Weights of a small mixture-of-experts language model, trained from scratch on English Wikipedia.
Size: 8 layers, width 256, vocabulary 8192.
Experts: 48 experts in each of 8 layers, 128 clamped SwiGLU neurons an expert, a sigmoid router, a shared expert of 128 neurons.
Training: a variant of Muon for the experts, 690M tokens, 5267 steps.
Below are experts of layer 5 (counted from 0) of a mixture-of-experts language model. Rows are named router (the router's row for the expert), gate (a neuron's input weights, with its number), up (a neuron's input weights, with its number) and show model dimensions 0-255. Each number is 50 + 10 x the weight over its row's rms, rounded and kept within 0 to 99.
Before each expert's rows: a language model's description of what the expert responds to; "mostly gets" lists some tokens that are sent to it at least half of the time. This comes from a sample of Wikipedia text that the model never trained on.

# expert 0
It responds to: Digits and numbers inside sports scores, tennis set results and stats tables, plus sentence-opening words like He, After, The.
mostly gets: " Bon", " Jones", " MF", " Shaw", " Nelson"
router:63 47 61 56 28 37 61 46 43 48 60 61 51 46 64 65 61 53 50 51 55 38 64 57 56 59 56 72 37 49 50 38 53 49 45 37 55 56 52 62 62 53 58 57 51 39 63 53 35 59 59 53 60 52 38 44 53 59 41 44 68 37 57 42 47 53 39 42 41 28 58 56 60 28 40 43 54 41 45 66 56 64 40 45 37 49 37 50 56 43 41 48 63 31 65 50 42 42 53 56 44 55 43 84 45 43 66 41 54 51 57 58 58 60 58 60 46 52 46 46 49 63 39 43 50 40 72 57 67 36 50 61 47 55 37 51 48 59 52 44 55 56 50 58 62 43 40 55 52 55 48 38 55 54 65 43 51 54 45 61 48 47 34 59 64 44 60 75 48 42 44 45 34 43 47 46 59 40 44 44 64 45 64 64 43 60 56 37 53 44 54 48 57 65 57 51 55 60 53 46 56 38 29 37 74 56 50 41 30 47 40 55 40 39 46 38 70 53 47 44 43 37 43 62 43 45 72 36 56 40 68 53 40 33 52 64 49 53 42 62 61 42 42 48 37 53 33 72 56 44 53 50 32 53 57 29
gate9:43 50 34 59 48 46 67 31 42 45 41 53 60 41 44 74 51 58 53 62 33 54 61 56 64 58 64 51 59 55 56 52 57 45 57 59 67 51 35 63 57 59 61 51 39 47 36 54 55 52 42 60 53 48 46 34 48 49 32 47 63 46 45 46 44 59 36 63 33 55 66 49 69 64 42 52 57 43 52 63 49 56 64 53 52 50 52 60 40 46 46 59 48 50 49 61 54 44 56 39 49 59 57 40 33 49 56 44 66 59 46 53 55 40 59 47 61 37 43 62 53 61 09 50 55 64 35 79 55 48 45 64 45 30 49 57 38 60 42 55 63 61 56 36 50 59 48 62 50 43 66 35 39 44 63 50 61 51 54 51 46 52 41 68 58 58 47 59 44 54 54 21 57 43 47 55 63 46 49 45 62 60 57 50 59 58 37 49 56 39 40 45 69 58 47 51 44 52 59 26 51 51 62 37 31 48 49 47 41 61 28 59 54 38 28 51 49 51 63 42 53 55 56 69 42 52 44 25 40 42 40 63 57 52 38 59 56 48 43 53 51 54 58 39 52 37 56 71 48 56 59 50 53 48 60 58
up9:43 39 61 41 53 60 54 42 73 65 48 58 49 26 36 59 51 52 80 47 56 71 57 68 58 50 49 44 63 50 49 46 41 45 52 40 67 42 47 66 49 50 57 48 46 30 51 38 58 40 35 61 62 48 53 60 47 28 49 61 40 59 55 51 47 57 54 42 69 64 54 47 54 49 40 33 57 59 43 43 44 52 47 48 27 48 59 43 47 50 41 44 28 51 64 67 39 35 56 43 26 44 49 44 65 44 46 43 41 45 49 59 67 41 48 39 40 57 64 53 52 35 64 48 47 44 37 35 55 45 47 74 54 53 52 48 37 58 55 55 51 63 50 35 38 61 46 57 62 61 53 22 38 58 56 34 59 46 30 52 42 66 50 66 51 30 36 61 30 56 46 44 53 34 51 51 58 61 40 40 51 65 69 45 45 58 53 46 53 41 43 41 48 53 49 36 39 47 43 45 60 62 47 49 60 65 43 67 45 44 34 52 51 32 38 51 50 54 43 37 47 36 37 37 47 65 58 49 47 57 41 51 44 45 48 48 52 43 40 65 48 65 46 50 49 58 53 41 58 55 36 47 65 55 47 49

# expert 44
It responds to: Career event verbs after he or was in biographies, such as elected, appointed, earned, scored, finished, signed.
mostly gets: " appointed", " elected", " signed", " Nominated", " died", " won"
router:60 59 60 50 44 40 56 49 49 43 57 49 49 57 55 50 53 60 49 52 62 45 41 49 56 55 54 59 46 56 56 52 59 43 53 46 51 63 39 49 50 43 54 42 57 29 59 68 36 66 57 55 73 63 25 47 68 55 42 41 33 55 64 54 67 59 41 31 53 50 39 70 67 49 52 49 34 32 52 49 41 61 52 58 47 43 49 61 62 36 36 59 38 70 40 52 36 59 59 53 42 51 48 41 58 59 66 40 55 38 56 77 72 69 47 59 48 54 29 46 59 40 42 47 45 39 47 57 57 39 58 68 51 56 57 51 36 34 55 58 50 57 50 41 48 35 50 54 54 58 31 39 45 53 58 50 46 47 52 63 27 48 39 56 45 35 41 61 53 48 48 41 45 47 38 47 47 43 55 46 67 47 61 63 37 56 54 29 37 45 61 36 55 59 72 64 54 57 47 49 43 44 50 50 54 67 50 45 47 37 31 56 28 49 57 53 43 41 40 40 38 54 39 49 55 70 66 45 67 31 62 62 50 43 43 38 43 53 38 61 46 41 45 44 42 54 38 40 61 57 63 50 50 63 48 30
gate2:51 43 41 41 66 43 56 33 38 41 43 42 38 40 55 51 66 77 56 44 50 45 45 46 42 39 62 45 77 63 56 45 34 39 61 54 57 68 34 47 44 45 67 40 41 56 43 57 50 54 51 58 47 59 50 45 56 59 42 49 52 54 64 49 69 52 64 46 69 56 38 62 54 48 46 30 39 57 51 55 48 61 62 44 53 37 30 53 66 29 54 69 52 48 55 42 59 59 51 43 52 47 44 38 44 45 51 39 43 28 53 37 59 64 38 32 63 58 74 43 41 37 59 30 37 56 37 48 49 45 60 66 39 47 50 47 22 54 47 69 23 51 74 60 38 51 51 48 60 46 49 33 39 43 64 46 59 52 46 51 53 54 53 42 55 42 53 47 30 41 55 56 51 42 46 42 50 49 54 42 63 34 38 59 46 46 54 43 55 50 62 43 53 35 51 65 55 57 43 46 50 62 55 49 40 58 31 48 48 32 47 53 58 44 54 52 31 33 44 41 58 39 57 48 67 47 69 44 64 41 45 57 44 57 55 42 47 41 48 48 52 50 40 43 65 56 52 49 47 64 38 52 39 65 50 42
up2:43 36 45 73 75 36 52 38 44 48 52 62 38 54 52 56 46 51 65 44 49 50 49 61 53 47 44 58 44 57 46 54 44 50 46 46 54 64 38 53 55 38 40 48 44 28 40 52 43 51 55 36 39 59 49 51 57 48 39 51 52 53 46 45 63 50 44 48 42 64 44 68 68 48 64 60 43 51 50 39 62 63 57 59 47 36 32 53 62 48 55 44 66 39 47 50 48 59 47 57 42 48 46 26 52 62 47 44 44 48 46 56 64 45 45 41 48 42 62 34 62 56 50 52 68 69 48 51 56 57 42 54 50 48 55 58 29 63 41 59 35 58 41 37 36 53 71 58 44 34 46 39 48 65 54 50 59 45 29 34 47 58 38 44 52 47 64 51 53 44 53 69 51 58 36 36 52 50 58 51 62 26 54 42 37 48 37 55 58 49 59 32 56 30 49 67 61 67 56 44 49 43 68 29 59 69 65 60 45 32 52 62 53 42 67 55 40 30 73 64 66 41 65 49 62 45 64 48 67 51 60 48 50 54 45 45 51 42 40 43 40 57 42 47 49 53 49 32 52 61 27 49 50 64 56 42

# expert 12
It responds to: Words and word endings inside quoted song, album and film titles, such as Love-d, Look-ing, Cri-ed, Let'-s.
mostly gets: " Love", " Fred", " How", " Mad", " God", " Dark"
router:56 45 60 43 36 57 59 46 43 40 42 44 49 60 76 61 62 54 57 53 58 47 55 63 56 57 56 61 44 55 53 57 34 51 46 38 67 51 20 63 51 54 65 49 50 55 65 57 52 40 52 66 63 63 53 38 51 57 38 34 47 53 60 37 51 67 60 38 32 42 45 57 76 43 63 42 62 47 45 60 50 39 56 59 35 44 51 58 70 47 63 60 50 23 60 62 52 51 60 68 41 30 35 44 66 36 55 40 55 37 55 49 51 51 47 58 55 57 50 37 67 68 46 49 51 44 50 56 69 35 41 52 45 53 55 55 39 46 50 56 53 67 50 55 52 47 54 50 56 50 48 32 54 55 54 35 59 47 53 54 50 46 38 38 52 40 60 43 59 54 31 45 58 41 47 57 54 43 30 47 70 46 54 59 43 47 53 64 35 55 60 45 42 61 64 57 53 68 55 36 53 46 42 59 39 47 43 42 48 40 32 53 40 43 33 48 43 61 58 48 56 43 44 65 50 49 66 57 70 61 64 63 52 54 59 57 57 72 35 55 47 53 45 70 60 27 58 41 43 68 54 58 39 54 49 49
gate0:25 62 65 40 63 51 49 37 57 42 24 45 39 38 54 63 40 58 64 48 60 44 73 42 48 48 64 45 67 49 52 45 37 58 46 47 58 42 38 76 58 52 41 47 44 41 57 57 55 45 40 65 48 36 58 43 66 58 36 48 44 51 50 42 65 35 27 51 33 41 56 50 49 44 73 40 42 59 44 60 57 42 59 50 45 38 49 51 62 58 54 39 46 46 50 46 48 56 41 69 56 35 46 58 40 56 38 51 61 51 45 64 52 44 33 50 51 53 37 62 62 60 67 52 49 56 49 58 36 47 46 49 68 58 50 57 29 42 58 50 56 60 49 47 57 42 40 49 44 53 50 35 58 44 37 46 35 38 28 54 48 44 51 48 35 55 60 58 48 51 44 39 57 32 48 43 22 42 62 37 42 67 52 42 47 67 69 42 50 42 69 36 51 51 58 50 50 47 57 50 59 47 44 48 31 70 34 54 44 48 59 49 61 55 48 46 49 48 64 44 57 30 37 56 46 52 39 73 57 29 51 49 49 61 44 50 57 38 66 66 48 51 59 64 50 54 52 59 64 38 45 53 35 47 55 52
up0:45 44 52 48 50 62 56 48 47 65 38 47 53 48 59 48 44 61 54 24 67 54 38 45 59 38 44 54 53 44 48 36 52 72 46 47 46 48 48 42 55 35 57 55 33 66 51 54 49 55 55 42 33 47 51 50 65 55 49 54 57 51 34 49 53 39 33 40 46 47 54 58 49 30 45 50 58 41 53 57 73 44 45 50 49 40 33 56 45 36 37 40 40 44 53 71 44 52 53 47 41 24 47 45 42 42 40 48 34 49 63 52 43 47 47 35 42 52 39 57 74 52 41 49 45 45 40 55 31 35 49 53 30 37 44 48 62 55 55 72 57 58 48 72 45 49 49 49 49 46 19 65 58 32 66 33 56 33 34 46 60 65 54 63 43 44 49 38 46 72 56 46 36 29 59 47 46 49 49 49 56 49 53 55 48 41 52 47 70 56 53 56 45 69 51 48 44 48 42 53 49 40 43 44 37 54 53 50 67 52 44 39 51 39 50 67 66 57 61 38 47 35 36 39 47 64 59 48 79 52 45 44 71 57 49 55 70 28 54 50 43 41 35 60 47 41 47 59 50 50 65 54 50 51 41 42

# expert 3
It responds to: Prepositions, chiefly of and in, right after a noun or verb in running prose, such as development of, erected in, during, between.
mostly gets: " in", "In", " during", " between", " In", " within"
router:52 40 45 58 53 47 56 50 49 28 44 62 31 41 48 57 42 52 60 35 60 58 57 51 47 71 60 63 59 41 52 51 40 47 54 45 63 55 54 57 49 71 40 57 57 56 61 38 59 74 44 55 45 63 51 50 49 63 42 47 55 41 44 57 42 61 52 24 40 66 41 54 45 48 58 34 47 29 39 63 51 54 27 54 56 53 31 48 63 29 41 40 51 41 63 57 51 38 52 44 46 61 41 71 67 61 49 32 67 42 49 57 55 52 42 64 57 41 39 46 44 66 29 43 52 39 47 61 54 45 49 45 41 54 49 65 44 46 53 63 53 56 41 61 61 55 33 63 65 42 54 38 35 67 57 55 64 50 45 60 43 50 52 56 59 38 62 58 56 50 48 50 50 64 57 46 60 43 47 51 60 56 74 53 37 40 61 49 56 56 56 30 57 63 55 54 48 56 37 34 62 46 35 48 46 57 51 48 43 45 42 52 36 36 29 40 50 49 57 49 34 50 39 45 53 46 57 50 59 33 42 46 63 44 52 60 31 47 41 57 57 31 63 48 48 57 53 36 59 28 50 43 41 37 52 26
gate1:45 60 52 44 20 56 45 50 45 51 40 32 69 46 58 70 59 61 37 67 74 57 29 59 48 69 60 59 55 33 56 44 51 26 43 49 50 62 54 50 52 36 37 44 51 60 52 49 51 55 52 46 47 42 48 46 59 51 44 50 39 60 66 51 68 40 41 43 46 64 40 52 56 42 43 40 57 60 49 38 59 68 50 40 48 65 26 50 61 56 28 34 29 43 62 41 39 38 51 55 53 49 61 59 51 64 55 33 34 45 58 78 45 64 43 70 37 49 40 48 51 47 39 49 37 39 39 54 50 36 56 54 45 51 70 58 54 62 65 59 47 55 44 33 50 48 39 40 57 34 52 45 42 36 45 49 40 46 41 47 45 33 58 59 64 36 37 41 48 50 50 55 56 66 50 46 46 47 54 52 49 41 46 41 50 49 44 52 54 44 27 38 27 67 48 51 57 41 41 36 58 65 53 64 43 59 53 47 42 43 50 50 44 45 38 46 41 54 47 53 44 50 51 25 50 60 42 45 65 35 54 47 53 43 54 64 48 50 48 40 56 54 53 46 55 43 60 56 70 56 61 31 43 57 41 45
up1:55 54 48 40 29 63 54 52 57 62 41 39 54 56 54 61 44 50 53 55 67 70 47 51 55 86 69 47 56 30 52 42 45 22 49 48 43 49 51 55 61 54 58 40 52 50 50 55 50 60 67 49 51 69 57 43 55 53 36 41 50 48 70 49 54 46 44 44 59 61 46 41 65 42 44 50 60 52 57 41 48 59 47 49 46 53 19 51 71 45 43 22 40 45 47 43 43 45 43 50 51 57 50 49 45 58 47 60 66 44 49 57 48 55 37 65 42 35 45 54 50 51 52 71 44 52 38 44 67 58 40 52 51 54 64 52 45 59 69 40 62 36 53 50 44 50 54 56 55 21 49 44 36 57 67 42 49 46 37 36 40 46 45 55 68 46 51 56 41 40 48 64 54 53 52 61 61 46 42 47 52 43 45 39 55 46 36 49 47 48 38 30 41 61 63 57 52 48 40 34 48 39 44 57 42 70 55 37 43 53 49 51 49 48 45 39 50 56 45 55 35 45 50 12 46 56 59 48 48 48 59 56 52 54 57 63 54 37 41 51 60 46 62 42 64 59 29 43 70 52 62 24 50 60 43 37